python train.py --d_model=192 --activation="reglu" --router_score="softmax" --init_std_router=0.0123 --lr_router=0.00078 --vocab_size=6241 --norm="rmsnorm" --optimizer="soap_variant" --beta2=0.95 --seq_len=1024 --dataset="wikipedia_en"
Below are experts of layer 5 (counted from 0) of a mixture-of-experts language model. Rows are named router (the router's row for the expert), gate (a neuron's input weights, with its number), up (a neuron's input weights, with its number) and show model dimensions 96-191. Each number is 500 + 40 x the weight over its row's rms, rounded and kept within 0 to 999. Numbers have three digits each.
Before each expert's rows: "comes after" lists some tokens at least twice as common just before its tokens as in all text; "mostly gets" lists some tokens that are sent to it at least half of the time. This comes from a sample of Wikipedia text that the model never trained on. Tokens count by the router's weight.

# expert 51
comes after: " | ", " ", "| ", "1", "–", "."
mostly gets: "100", "000", "500", "200", " Texas", " University"
router:428496557502445482508488524558506400476511536488430444535521488481511544492430430510515485486438499463463508523568453491458508518486518426548537525456531503495538495485548438458485473442544566485446467499479523501489432538477475466468548523537458535528559545565542576472551537573528525564
gate0:479522468536457434469462511455487526448508582565412501464488458507499523494483524545539497488459452501469452511418527527527535569543419526536546497482575513508551523465460598565542544436531515501510521469532521475513436462489506550558582414545505500521399520580530438480518518541470525560
up0:496544510431558510476461521473553533401439496547497504500592399473563486488539469494461433449518497438540454491470468453491505586480414482447557498502534526539567517458415430516503509513492534479506555459458453522506519502513528466495483409504513502593531521495501462521482470503551572533
gate1:634534452481495477432478499456541463486529529485469431523450412512534454459521547450467587517489510492468470491560531466447512501446467477492470561552488562458512531461573528512514500512540447500431471548578457481454455456489528477510508460523501516555517544483531448478459552543515490580
up1:436455473558557450586531453532507481532442525518537541486601522486449533563531527522511473460426498488519522474462504463516508483565460513514524437461483445536541448533406468470522463460493478507559450582485517544503591556490404571532488536487494506518489460488434502473531431535470530451
gate2:518483558493532513535572571527466446460458472485524503597515419477498399499422486464528545522407539479478467509550522522458524481509466495469506566544543525489498524484465449538566464548471498465548511525494446522472440477490467487435488473524520522431509550534438433534501508463514495466
up2:535491573499485477492563557501452422497477453489547499580545429468493386483408484536501522525428553481483441509561496507488547493508468479478479595568541526477479558471501432500551502546441529452544524498515468527437463443513455484417499454504478489435502541540431418554491498453487486457

# expert 37
comes after: "\n\n", ".", "==", " |", ")", "==="
mostly gets: "\n\n", " B", "==See also==", "==P", "==D", "==B"
router:494483500499437477549438564377483477530476494506517507481497500480495527461495474532449517534467539516512456453456511431444457547458517476498497478472487449453502462539454493445433448540517536478510547550582494543471540538539518527536469478493453455497494451443498467521572493553541531477
gate0:532551559533538491480535503516500554490461510489437477423508464517502535441574524564412513570494515473462492511556553402466464495522472506464444462602484502538514469489527493554498490534558512421496469532527519516464603523540427502524518452512501471474429492459505497490489514527496551541
up0:534565536489524514464527475505536577493478531495463488422491442528499529389568518571432508564484490451475525506582556415469461481524455489461454497605457495512536475472533526512501489527511530431488463555532524496494574530552456524533519435500460469464431505436494479502498482551507525528
gate1:518492447544626525574527471510483501522475455452554562549478482550556544416501520501471499424482474437565458473510516493537592525461524501530491437499496513550513490475484547524475507514516462544514455448519534471577506495526434442489493567503429370509465520531507443536541446477483499539
up1:462531495475432522508469515478495504464478569525400463478512490521510491533576510474590437498546480536467538480540477511506454484502501483433476541512462535525485479533465459475532539527494469494496555445423572581448478523439520539506518510484507599492516513455500589483467551515518557488
gate2:481516517555521461536574549461483534516464513532543477458460480560481472494479544521483482430430536446526520447438481553450471570528482498457478466553576582512448490508462481476416516490452557542423572438517466534496527518481512509507491536509484548523503511462506498499525498493489540509
up2:473491584510498379442494433494413504474489485505524464386561501486480475500448478535518488481472483434552517509465515447411506485449507456496508500573425580480470527490484485514449513447527447513491487517514464574542481489509519460554478515440514522531444439493543586514497561456449544502

# expert 8
comes after: "2", "1", " in", " in the", "–", " the"
mostly gets: " season", "018", "007", "015", "014", " series"
router:603513479479430533501535517528442545520531531572532467473512516509454541470475521444537548473445584442468470548570538553531471476531487509561566549504491504571484423565528521512535463509467453500539437517519512537505522440477572463499533491457490499472522552487504499536564473515439448468
gate2:502530509489477562518428504479484486471571528622434597471526523514484508450521522583457550500475549490525489452497499515481475444487523498532470514502428508479503499550468558510518499467424501455552454584485443522469542463499430452511472576467514513505471455565464487559483498505550457488
up2:491564571418463477435475516498503517528510474553498546449540446453496518418513462495514540511478517464484480451517520514476490475379513504444498556512453527436528460608531551469527515505511493477574451522479514532527565502556444474416513599498526524490518497516499479507543475481443505565
gate3:559611548525472569505483471564484451493535493517536508488491478518527542501486396442478478496571538467514438450493546519535521523479510543498481455480483500497498472513525470596497478490479519474483536474460559488495496492503413506523545459491490544513494510431410425535532544526488504567
up3:545456395456489431552546482437441495584526501496469500430488478468474511548514560525523449489437479481528495505499438462555517497534491517491498544470487472515483530438515525501503501499492521493467496485504514557441554453496558464526556516471486469504494455511557565477503481486601504488
gate4:503526526542473523525499516455492466563519430479481484424491561533531524438523496501506546527409506552508475545433476561510521551501512447445504490529522514551451489493472503491565487479448372549490410471544482563515488516536563483519524504471482569472474494549489564504541446512449493487
up4:497502542506481550481475533493521490573526436468508453458495531518549510444512493485533553561456474549488444519433488555505508552489555445455489528576540488514411494483494467480566457490487400546474370497475498560512490472502563470524514455468501599484494476554496519526518447553427520470

# expert 94
comes after: "2", "1", "–", ", ", " | ", "| "
mostly gets: "018", "019", "009", "010", "014", "015"
router:555550447434524577478494481518450556544439472533500459508544524517489507504450470535550552519501465468447468473481443516554467472476564517513511531498532556474525511481486528465492474467437559529553485502491492449478587518498472489543556448454437469529506536592557460524503505506506487420
gate2:517476511487534517553496444535513501516425474458555470466543483500477531459527512506500586523450475490422507495459517470520487498516526511459467502556491470505555532525419433517496513468479506545533475489538541560538571543497459513516504490483496575539528506480495653501476496415450513514
up2:547550552507501536498479478585482515533404462436504468467524489499460512528497538512501528491536509459456477412461419571505472431484528485479470531522484418510509542544486459452489508463523489527493437527467474485539470505474542482467531476420543579510482498490518494581546480455429517509
gate3:420484435501493536435463504417530554556491494430509498504465501566436411539444535566455496518536470557501521423522468507493451480520510467458519512568528515478454475488462477548481488519431532474525443492515455465491510499592475472538535486490501503529490442580531443496460478454556481527
up3:457366449550455474493551437545540426470466488488467469509561479539449504499548561516479484436531436544513588505459405482485577521460485494468495504500475456431485553497467517477490463517465510505468459471541514488565555481563453496480498568505517531489470518591486449484465463511468576564
gate4:438469527513443531501509436451479497519458536453564483553478547547499561480429469506521491524490478531425468479496532565491520454515563444461423501486465508481485495508558447546546453518477440512504524478529542597489568554518503494506499483561478505495548506511454537461505551404462515427
up4:455537489451439575527497433504446512477543480530428513525436499559503480538494486470401442601554467417489468538501528486536528547439437458532474495429491513568504489479539503485463478542428450518491525485530444455550468554524505511466517588449513491492530488419502543489524543437469458461

# expert 85
comes after: ", ", " in ", " (", " ", "1", "- "
mostly gets: ", ", " in ", " on ", " December ", " In ", " April "
router:459449498518531498513489577518518537460437495539496518367476524491517385493498483568538479437467483468501525469516474454485514452538448462517549541506438504470457538434529507504476494492482481473520513431515497493490505513459462570505496454459543501581453519510491464450432459521487466461
gate0:370518548447479419507476487507562507488537517511541528457464523476494532509537506488528443422536473468453503522520506421535521518514394501524492556578525500520489502435474429478465445510445503480558504499609490476512521494444428502446482500514479546465566546449486510441510492480501466483
up0:411493547507486434529519497515527456447545533499503536395468516521462537498484520487558470452512562527464509529492506456544475498492392474524489482540501531544509488470527469503510453525452472506547536465551551508519618541462442502459589499499477550490525544442442485425488514497467525450
gate1:500513503476501565569486504517579452435511492531455496434499512471504516450485568482544525567517536467522533499588533479488535566539493544517587462469465521552487484460403551527529443510495500505536546576537469492455505441522528514492429542524509503564514500480606529508563501503469469458
up1:570546509565516429463530478472406535582469449467523536575491540505530504550556422516497514437492434477488488506465439518475426485432523503470405591532522491487571512510541500481491518463508501499488509496484527482553473532431452461477533474463516531444475522517376525491452516540509586489
gate2:494529416488483520434532512481554543477530522501478492498444541529586408513468506608408484479485500458514481455430581453485492520516543492511451576519413468483491527502484528502533518492476573528517420460533515419478500478506494513527516495529514536428491526554470416494561440507472464479
up2:461494571501536493564449530518454489470481485484496505448549410517401557512505468413586508522502498532484523543584426520515511456451453473507487392481582529510518470500523481504456482508493430504485563535456507541516503540535520504487475515524502479596486473460531507522462555508526536507

# expert 72
comes after: " |", "\n", ")", " |  |", ".", "=="
mostly gets: "\n", "- D", "|---|---|---|", "- ", "- Pro", "|---|---|---|---|"
router:581477473542494473526472524511531498570434535534489446506518482475589511530483535501434497533480599495484507477435475568470551536460455530543471521494467558540568520429512458571502470539523555575504523469460563501462493462491476493466542525554494545460500458462502476472501446547513469405
gate2:512456543520442519411471573491443532542521451440499478549516540460493489517565509523519539437595544482458558464525506490569498468481529482487450466522482570442524481507450503469494487503564500584510546498523483498579527454527525529490459442539493553551435465492489504455469553530525450566
up2:509517456491538500603516459536523442485519580553538540470481455556489537482445510497494442537425486515571473570474463490458483502530469508547562508497511422559517506479504544571501532512400482433500453499445499543432476547479475484493575576465507432457547555509511498561504444478491532447
gate3:479528524505511587599569482440553473515494523475437559456415479459520521545467548479507539556448539501543529535446492521505489529556470566535441544534509488536475494484559578551492536449518538538459550423468469473450491518487520486468530512452509522484536460518474470433520496477454494531
up3:529528516553487421539471529534463520464506548464518521475428561493577556496484474534527546479505499469457487535519520451505489505607592442470482518557502525499509443539492538516453471539594481509470496444497553526535489537512505640442459449560526445522463464477564464517502519510491422514
gate4:537507512503539523463447536442533522546535439474518492498581530457494499536411579515510502514411496478519442471490476567473536452543532475530545516563476514479533536414573559478461534460433529484549471489531448516496483468492487418518504555508497454542493510383474541526523445583542514510
up4:465473472454460526514547447546500443447473554521475498559388463541539460491560438463492513489557495546489579499525567480540428502469465519491476433432521473539455501581415421496550482547537525491461521500512569507469507567515522530500504486495507568453511517618574462471470569433473531533

# expert 18
comes after: "\n", " |", ")", " |  |", ".", "=="
mostly gets: "\n", "| ", "|", "- ", "  -", "- \""
router:531432430563444464469515470516509502523443478523514477521500478456564471498493556519448476521486587422477488485476465541457518468466523491510457449507472545575555512534498486524496451497531530468480491461464522457488535400492506440499545476553464521479533479496518477401442515546516475449
gate2:482531496551526496413489537521581535426476477430494476499488481491544470510511450518444446458478469497516484429517505542536459487538529554512503493481492453515544455475454504501464558487455537486505564431548531433490481472559473447520463502553486641536486511513542445510575544450460586523
up2:457520480454491450558514494543477550458518457509511417495497418473532542447552527567481461520549459526477477503474530553518443525541521476550476441506509476485566452484440461440517491453450574459443472499447454538515554447548523531522469537490442489462448483514481458586476528521454559474
gate3:485502516545551452452519558519564526469454485534457515463450533603506553505446486488528552492553519487447495435503469487466447537507492469469505481523458491547538479455565455497559537421491413455520533478503520603524469575511510514497457496432438503488509522524503520485439493480545439537
up3:478513487537551463456497555496545500491430478531468534431473548549523525444437448506560495502544540506441541426504462479462473522448528444488487465555476464531534464458521471513576524440520434439493544453517564545532535570539518519456436517429441479500480479538496488547433491446539482493
gate4:522509498450533458542472454565484528455450552504506497511481524454464472534510513492479544516482487487494560492486470497544474448541542505544533526489586500500495630501456430423515498481502467499472534504455464469437478430421536495478527471539491464522468493540525496555560476497541504487
up4:478576490464493486448461514515492604456592469520466467451452494518476463487473518481473484483487535517533537541455465554566530393504505514489496502478577485549538567495516405516495476458501412509542554530543502518450471521509427561517476440518461432513451461525495546501539517540470537485

# expert 24
comes after: "2", " |", "–", " | ", "|", " of the"
mostly gets: " League", " Division", " National", " Cup", " Party", " team"
router:496471482443497501551515493484468472485552487560483471493586461467530535475455538537508496481433523495472474511499513457524496501508517530531531465462539586538530479558524494541462421539447533477499451534554592575444554500535569480546503489449476436495435475487570518421553502453430501469
gate2:497479480448560549400597515452530511464475526514461442454471439538490493495457506558507477502466530487471534529541431511608494450488526590504506504551452468595528587512525551541518520467499545562497526508514530608528536505495560458480472519548465497519474499496467577484512495430475468513
up2:507506499545434458523466439484514459536498492500545529400542498485507507497464512500481526503497428517520562488539524468431550497490481428568542542440541485464505529467460517512542502474518461485455495526475529442489457511469441487514491579480486531470493549569513528530466507567473469472
gate3:542521518512525506501514559470557489464526511527459474541523473590481539477495467563531539521451558453571508500503461445458537488518480533505506462523457495511527462546504560457538416541491532449475529543522518495515572563408536497464480522494452474464539528538529481544484528459463476471
up3:505462493477513503444491432526454496557491475504487534427477550431519433519493508470487546479562443516466521476480542520531474496491491463446535530476560453479530590497475476518448591439521482560522464478471450499500469467607466528587526491486514507493498518495497473461541471523545505479
gate4:496468489457492497441464453474509541465526514474533439520478523459549521477554479534538532519450537557541556551522489521440564504546443581565512593461554500435497470487524492536522569519525570511473485494500539535562484482536547467476580475439436491500533519462483571518548503505463483514
up4:559530438485502445490472475596498579546446453455474475515501479508525465530450457542462463534535509485490451472491543506507542513490538490530557491501490478490471391514541539522539546474523488484426555523490571420507500468561480536427456559477539419518548482531614495489492539537506535475

# expert 15
comes after: " | ", " ", ".", "| ", "1", " ("
mostly gets: "85", "36", "50", "88", "80", "40"
router:461506488493525594549479518503537407508506509567453478533580489475452498514487425532524497495489534513479562442585460547532525499510391517560459433512570549467553559552487528486468534480446542496543452500474460477518508478544468490491525513474488483531513473496552517521521510554511560563
gate0:450499477473526532556568447503482550460519504537483524527535530580461521598449473494552422434509446430472473537563527503489551482475473488510497524469492413487474504547488539449462510480467500498454538514519520512554480505474444531449407508458433507457481453526461546479544449399512447540
up0:434508477487584508494487462503478568424553557470471505533462457526501507537413448472540443458502468448505440543579500483526533476466490504460469425446511472538524515538465530448465457490489560503473527532503490497627478482496499544482445504473469470398482487494488502473584473452489468483
gate1:475476527517506475506535449530510471500517487520493432482476478541537501469519507548529495423489547450443439481521453523523485534515499527447378530431594548485504515473466553479535520504525515482517491520464438523490516448484514509519522534508519505512532508557525494542537508499550512520
up1:552522483472463546498492557500533499523492528431533538503496539494455572521440446508416488610520534583548556476504598454471511481501506470542564449486456455505482492574501492487502484468520511516491476466511519493536459478492498450542452484492496486446492503460513456498479531484474508532
gate2:559489473509465461456483498495540463476543481562507555510563535458472415574455518461486472512515483480490473494441519541483526446433460465583446486515513508493483542534467497494419550458500521463516552474483534482485542531476503485576517497502559505531511510488511437539549513482499470523
up2:448510536500541548539508511503471528526466518410493446489437473543525583430574465542518514497495519536516512478570485453521469535543528509439533505494487510511522469447535496513580463541507473528505448530495473517504449464522492528438479520501443490484497514504495573457456494510514524490

# expert 121
comes after: "\n", "\n\n", " | \"", "===", " \"", " by"
mostly gets: " Ch", " | H", " | K", " St", " | M", " | C"
router:510556510468533455545463518469444453485492454430474546512501523505545480471461473492497493504463516450553487438486544507555455538416542488538451482472450554562465521526499474535443478579443515518459494562476460481566560544502419535517471455484482494483454556473561476514594473510567471500
gate0:578523490559484513516562469492495466496387498453446529467619500465515502481436493437487589566444517499526457425477484537574542479479445461513515452460573552463520480526513468516526538462447536505521525514493445468517550496475500448552502513527533531521492448492514488453485428438473509434
up0:447496503448542517507435523504489521518549511534514507516370493463491484548532567577527419478515478533482523577517506506456465534553539545502463572573422481529488506481463511517519446541502509487494534521416556518531445484502483512447460491450505460447498594518544487517501556562544486541
gate1:512550474453446594499461479417514464493537481488460502457502485566493497536524460414545514499535573498477547528539422463502482464442516425486530516493469470529495488454486520513467491515518513579487489468534531437516492519517483528491532558444429545480561486538557464476466448508512505483
up1:568561477402538540505524440393483518508475438446438533467483513535479516555480447538555507499452546524477478547515434508524496479474489520519508546528494481510513512426433481452488500506534470511507506449516490434473502516527453492505523520542464524464491537534530475490488446498505476533
gate2:541551407442566489411460471511453502490530440558529540470479562493509489539531493463538471465473495429524400519432520529528487407489443463528528430415498490492494542470507545492488510465475591497479445523449549478510542543484564539524476524487463457564455588498494496508508525483490567542
up2:533500475504468480476514501525440555533500452470562558488471526536462499417535404541496516478453521499447488499454501524490481484415468483563541527556522556440537484507476472502441442479595498534538480502485398449477545476554457537420472520448507488520509512493464452538561558511509537583

# expert 39
comes after: " | ", ".", " ", "1", "| ", ","
mostly gets: "87", "28", "35", "36", "00", "85"
router:479519495477475588500459617516552464473484486518462492507508505468483468521542448554520503460475491488454510460563447572509539488507457511555396478471598560470475551490501481485477486481482552501486469473426434543498513473490498486522545530488509499531467522530488432521508565554526608461
gate0:533423479531474498478511566433501550510448480489519535610571531524474473499532488560506457465546485458524494477504420515540553537542481501485504568515474520516527537532433504547454568490496461478549557490456447430473563465524556442460508502565509456462473459539497493460558505447533460487
up0:526463516597483528465568521500477495491455524485494511582501487518485468512484478543486448461563500447523505484461413533466554512519449490528519570517502517554547542562493504564495565477506407494555526514426433424506599518489561482455496561535505540451462485459475518478583495482533425461
gate1:575512495557492510524406582370509492500490522484551498500474526482572537509504491519524482580493462517452484499503542454488519458553506508472434411550481479522551475564528543544563497512538474564475514506517454564522498515500507489484563502442440514485477536500452469498464451544497560557
up1:561504486552474502549401582396491491524474541500578504470525518463513540505482501516525479596494451524472505516490534478466459469550502562508449444523467474506573498569510540545540521506520468565480530520542457543518532525476518492469549518448408521483482553518439497496448484503501581569
gate2:517496529511526463452470433596512482504499448510481454516535514559460498526557497447508519444494501468503574476570522517509588510449491475484502467502515492429467547521570508459567457490541532485506523494573543493448496511560481449567472552487514539518475491450492407512482529579458498549
up2:485535478499493521516530586452498561493493560502526560464429430483570491502466513547453456550548495460501487523440478476464435466526536542484471517495508496572505498491472502537476524498447470495444455505443498464558572524452512512491562491536459472504468485566495595507527446456519500452

# expert 127
comes after: "\n\n", ".", "==", " |", " =", "==="
mostly gets: "\n\n", "===", "==", " ==", "====", " ==="
router:521467522502461463521502534452503438521490480555501502493467510479514511484472442551467513497493489445522541448471521517447457555456539428526459552497448401450507418483424477477437477475562534469460546531538489517462503553458544581562502511555454503453560454574493451534475528499527512458
gate11:436504559538514481489505587441434487540538473490534391450441509490471443546568499478532518498519564497472439515564547585461480494476510465460476471500451510542492503419483503464496550557536466496461476509526549455576517563523526536521563570514464464465479550531501432495459493435488480568
up11:471486539485585555497505535536457483535557498506524414489527543489481478449559484485511492457566563534519505523552516548517451516544436480504508506435428474498482542473501472503478550472501538545436497477470539471536477538534490515468566514546545436397467577489480475497489464434527519530
gate12:464500472503546453500553491531524450534480560525563470436539513555554457575487452466521507539473467483526562500552500544478497538501442477482447563470488432465471481515476557512483461491518476474531384518493558487455503480439442492576521521404554508436480427522465444555522512492473537533
up12:470479504456536436502537482550541451538500545531565466444515533519536460552507463463533485572489477478485585479546521540499511534497433468471473570485460423473455463515479553523475465487521485439523407531495555488508468478472446494541534516412507482441480429535495436553530527499485539545
gate13:535490487511392445479565504536445487489460512455497506538525551490550494528516441447483546503491476465469566474459492538508504455550470413479489507523500436469578474467541476466510573521432493468472452535472482484493477466479530512434527558536476504519549532531564399528468497502492478429
up13:492474524502409398501525490467474449470482480488485515483588543517551555526562510432480543492466494499530546520458527522480510452504482429479434548546505479501510440412523530455457577633477513498490430490485415509468490503528515501482491548558467491535515529549517407506463440496485481485

# expert 45
comes after: "2", "1", "8", "88", "87", "86"
mostly gets: "014", "015", " more", "018", "019", "023"
router:512512397534565510534503481504493464562532495470454514536445475470479530489497482500502563508527430537540562519469485567427499574499517567544553524498501551474530507549547522494550452431538482499503492462529531447463561519519494523481490481459454484466618527509530481533505516562534474436
gate2:472414525536452522513508518465510617476567502521452503463511534448458503518520487478517439544505527477488467537488499453520505551511518483486444470525580508493491451539487491581538458444485409416470491487505494546514513483501541481515577495485566450541512491449454485451573522565497507496
up2:547543450472530459483504475533482463502397455476560531567499479520561482488473527560534553493417547503507467475520504551459524477480523464491533480431472500487495555487447484385453518543535582555482523503477472475500486520484423459468408475528457517454504509505512498594456491413518460472
gate3:483491539488515507486530531465529493499505560481454503558468546559486456483491444506466457540528529434549435457444533481443433525466524565573575557555557512547533394525479524493514494485508528514558490464603459572467484508553450437406454567462504510557509545521467460565501488501468444539
up3:564532537514560482478521540477475446519496519531517518459470542535475456530476476460520470439556492494559469433483500498475449557436561494513607506576471502498493433499411517507472527461484556528608463463509516523476532515544499461433467550543488412555514588508472493536509469505478437557
gate4:496479475479439511505512562542560494540476484465495516469558534516502400455444514495467533596522546425505546470550435512471550470504499494495439446581531501534482546476492565492503511477502538504448532453525512439516519513604519551598513466420532512528536476442536545467507514556495479532
up4:486507455485503541498534507504478536527472548472529505466505488484547466481467535532495510420476531436534482507523544496535555592505544533523439538540472453537562453466481491491483526472584592490380493534431489459532517451513543527501458452502535454459581442492531515528523506531516517524

# expert 48
comes after: "1", "2", "8", " and", " of the", " of"
mostly gets: " family", " school", " club", " football", "°W", " English"
router:507479508560410501526580529439510537544499502530485531504530522502492515538478501507501594487529476571445458482473417552502447514502534487518531501481526532537576511512497569533509529483498526454472472478487522525455532470513550505487523473471442541445463507533457427512429521516502436481
gate2:528464499565502504449447536448572461537536503561547496486544453510515515498546532464456487473479503511447510453446497580523539446511376438454535484495541486478533504461513544535553514416570565506506520505545483481518477495490491431517512492502474519535505512507496487503495508351478510500
up2:453543546452472456539598456519428512467520548477456506494449523458503452474520485523515544597510514496516467546523525429485482526499539570535476516480439500493433510527528469492458488527451445469474508558436500550518500535520497581452497507475507468464508464496541541471499530623522484502
gate3:497521486582420484526544490505529500504504463445516426498494462482466455521442507462547489452539556473453463438517471518444463477477534453496548495516509542513532546438447504464570544434475590435430493423500496529538560547521488452506558516532491438470535444582469389509478501446418490557
up3:447475497409574529494468485451431484512474512547528522485505523523525524495563503522464509559460429548555536545526545455515531507535439534505473519476500484544487503538537472533442474567522398579569486539477485486451486483482490522425461446498490569551500538435520629510501459518535494437
gate4:526549468586426505490505539526555482523475565487569470513533446518549534516576461576473554461463521529430505473478526557520472418534534464433481558512516562537482470498506553520512522585508522521487469475498522521571440503502595481568490493471458594558526561559469486562521450493507469533
up4:503435504451531500464534559509473497535459493512490568439516494453462451411478591460463433479497521503550488569528531432544498493472582559519529457489454443478459537546459509479491488449458526450488495524536479479473439522465493457458490517536553492507476480470603448478488589462501548490

# expert 42
comes after: " | ", ", ", " ", " (", " in ", "| "
mostly gets: " (born ", ", ", " (aged ", " February ", "1", " March "
router:494501455535438550519470564518490551497439515507504512401474479487520487442538487525458544413453463505460575486560472521496472482505482550493566513486493567509459568452488560587472501461473465472487529477466479444469480470522520488513496503532500520524510538560516412493443422544485448463
gate0:527548457555485569518516465552450530514454486383421498441439517537410542445518534472523453517535441546478492377544498536558514501469462474488513514509491498496500512509507459499516452454464458469506541574542495463559502491504501516560548534502545495513488542549502436462503488474453472414
up0:523588506509492476471553443478536502458453548523571468486496432449509492488503512488394462493480436511524507535549620523540506532521458509461526488539493449524454530520475541506510493478524529520474563419442514459529435448497564502527489502492521505516512451531561490578537480485423514534
gate1:530479559485474502481514485483553446454498521494530578476475508453570481455421494450479482479434499472509531497514537472546510545482533513448486472532469471471482492497413532572460459505536488466505421603474593547521414523456559474489518522521487510537490508477517468499555552558463597476
up1:491535490535497510505536508446437526496531529444490494470485504490429580433497506528537536504565528504465470508477419502493460513522525568563550467491527471459576537491556538497548556493544554479503561381544517498532499431548483518485476553458472520524452496522536443490516460442536480539
gate2:505589539523502454529466455525527543505514526496443549513495535488509547471517509455506434483480511471393545492474458508528441481519522463520505455499502523506453456420476512512479514545497375575547549476481507482522498524450477500498472498468556432424512447534538531576483521557512444480
up2:525398482475489509476574517470489471472506495510535449485528482483553474526431510494487526509551498539550403516512483473474547532529510484513503519480490488488557502568548471494526482504504614442444431571535536547483469476573556488503506514558453581569511543496444459444527516457490571504

# expert 65
comes after: "\n", "\n\n", " | ", " |", ")", "; "
mostly gets: "- F", "| Total", "- Pro", "| B", "==B", "- B"
router:509492450480556476516563474477544475413493527514478471526530501451532575503435519508494486484441454454503438540440513544504496580514574468498524486498514511459506416528438475479450490552567580494514534559566509511465468521423456484585516511560486498529515471519493512509458464515501527512
gate0:519540525509463468509586470529452456457522481486458538478518482551573490470433558425537521515439563499528552475469463485549540518495494492590528490552472466504422579592465554494459504473500548534594549518471510508549528526495479491559466494572455580508540395516493488478515526440527470476
up0:505514559495610561519486509466504504548500522485488456511515592438506471513525545509494567486466505533514440537498489472401505503537550504445533498475472512499496436450500477453559549526498499395444506456497520505491488530504570490448503474404494410514458548481483504507482484485403509479
gate1:579534483507544483552500502515531530468484501452487478546515448438443503540556565503517585556433462462472501552422472522535544456492502543500499484467523564512469521499454464542486473511472596505457437514469482480480489478516506518440487575467514454522462448501525459432485458494459490543
up1:510538507482453482490484567529463474574536499433518548476511508523536520554498461458471410605530512534540494556530452547444507473486494500579548488480522489519526475489532586520375456401558494564506556516477533540506444483445454485489505406541528494447510538488411593491475557547467438482
gate2:508506458569520462462525471541475507486472503464512562623427544444499504541482483461536516471483525473572505508499436506524504508476516470547501537503542578479561456540530478521522497484575489552472514504477487529601458482492521474532520575515520546576497462502531563554584553459428512493
up2:492504569505449523504417535496466555455552495513506482518502442509550466514562500499499537572511508491412532517422443480527585454505436529451465459439553436597457490511498491437527454483472493452487521520524547471508505542509497530499501508492507424470540500504453408503498459500471536541

# expert 73
comes after: " | ", "0", "; ", ") | ", " (", "| "
mostly gets: " | ", ") | ", " |  | ", "% | ", " |  |  | ", "; "
router:495482523437487558510497504507544472414437504536476508402484512497457395488500453531544494501542512457427451488546433517575491506454494553467557513484466542477437491519516486458423541513523552482449515479487517463531548462509531529550556474530505533602506562499487430500498524607506495479
gate2:436502470493514508532458573500525493585438536456519563480406504458528444524556483469442474500473555461475464497519562528548453433490559441459512455524520494540499552449463498471513448558564536512480520498521451432515514493443547490512543576509493516496508474525507508526483500505538454511
up2:563513504561519503415459531488447516512540470567425540523529420522483503468538513529496526511514529526539506521507521519485498532498484561471538476496492515501472488496454483522470495455454468469486483439557536508468503451556483445562497467422463557478464543443564510546539485508417522515
gate3:465468456520515465487463522507467423466504420439491569490468467509468475563495484454480486477554528465506463536520553488518487536469575534511443515488474496607451498485464530576497471477403459498502526487538461494485528450569453524497451582471491532511557507432471455425466412533505550513
up3:541488479516447469495537542508539469533538530551532469486525468488543507503546487552491481484467479503504534490467476557441545445523499458477542549426543560497493444500460543439503491497578481522521426506473527512473506518474496424501533482541384503505435399612538526621481496513521433538
gate4:532463503397466543482518538452636598475489556490504477469525500504492532506545492495445522483554478500498432495464448348526465488491438470549571477579495541424538488461482509503464500433488493539500567557474523467522532424494503520468493499543508527506497525514453476523453426511513504565
up4:502537546462470506473555522535527549534515477532478495539498531456512546470536479529499429570516518485494559498525604539625525493454492503439521546489535475498537514475557467555528590541580478543423528427497494452534549524483426506550532453445472473473513460523505503530500501464480471439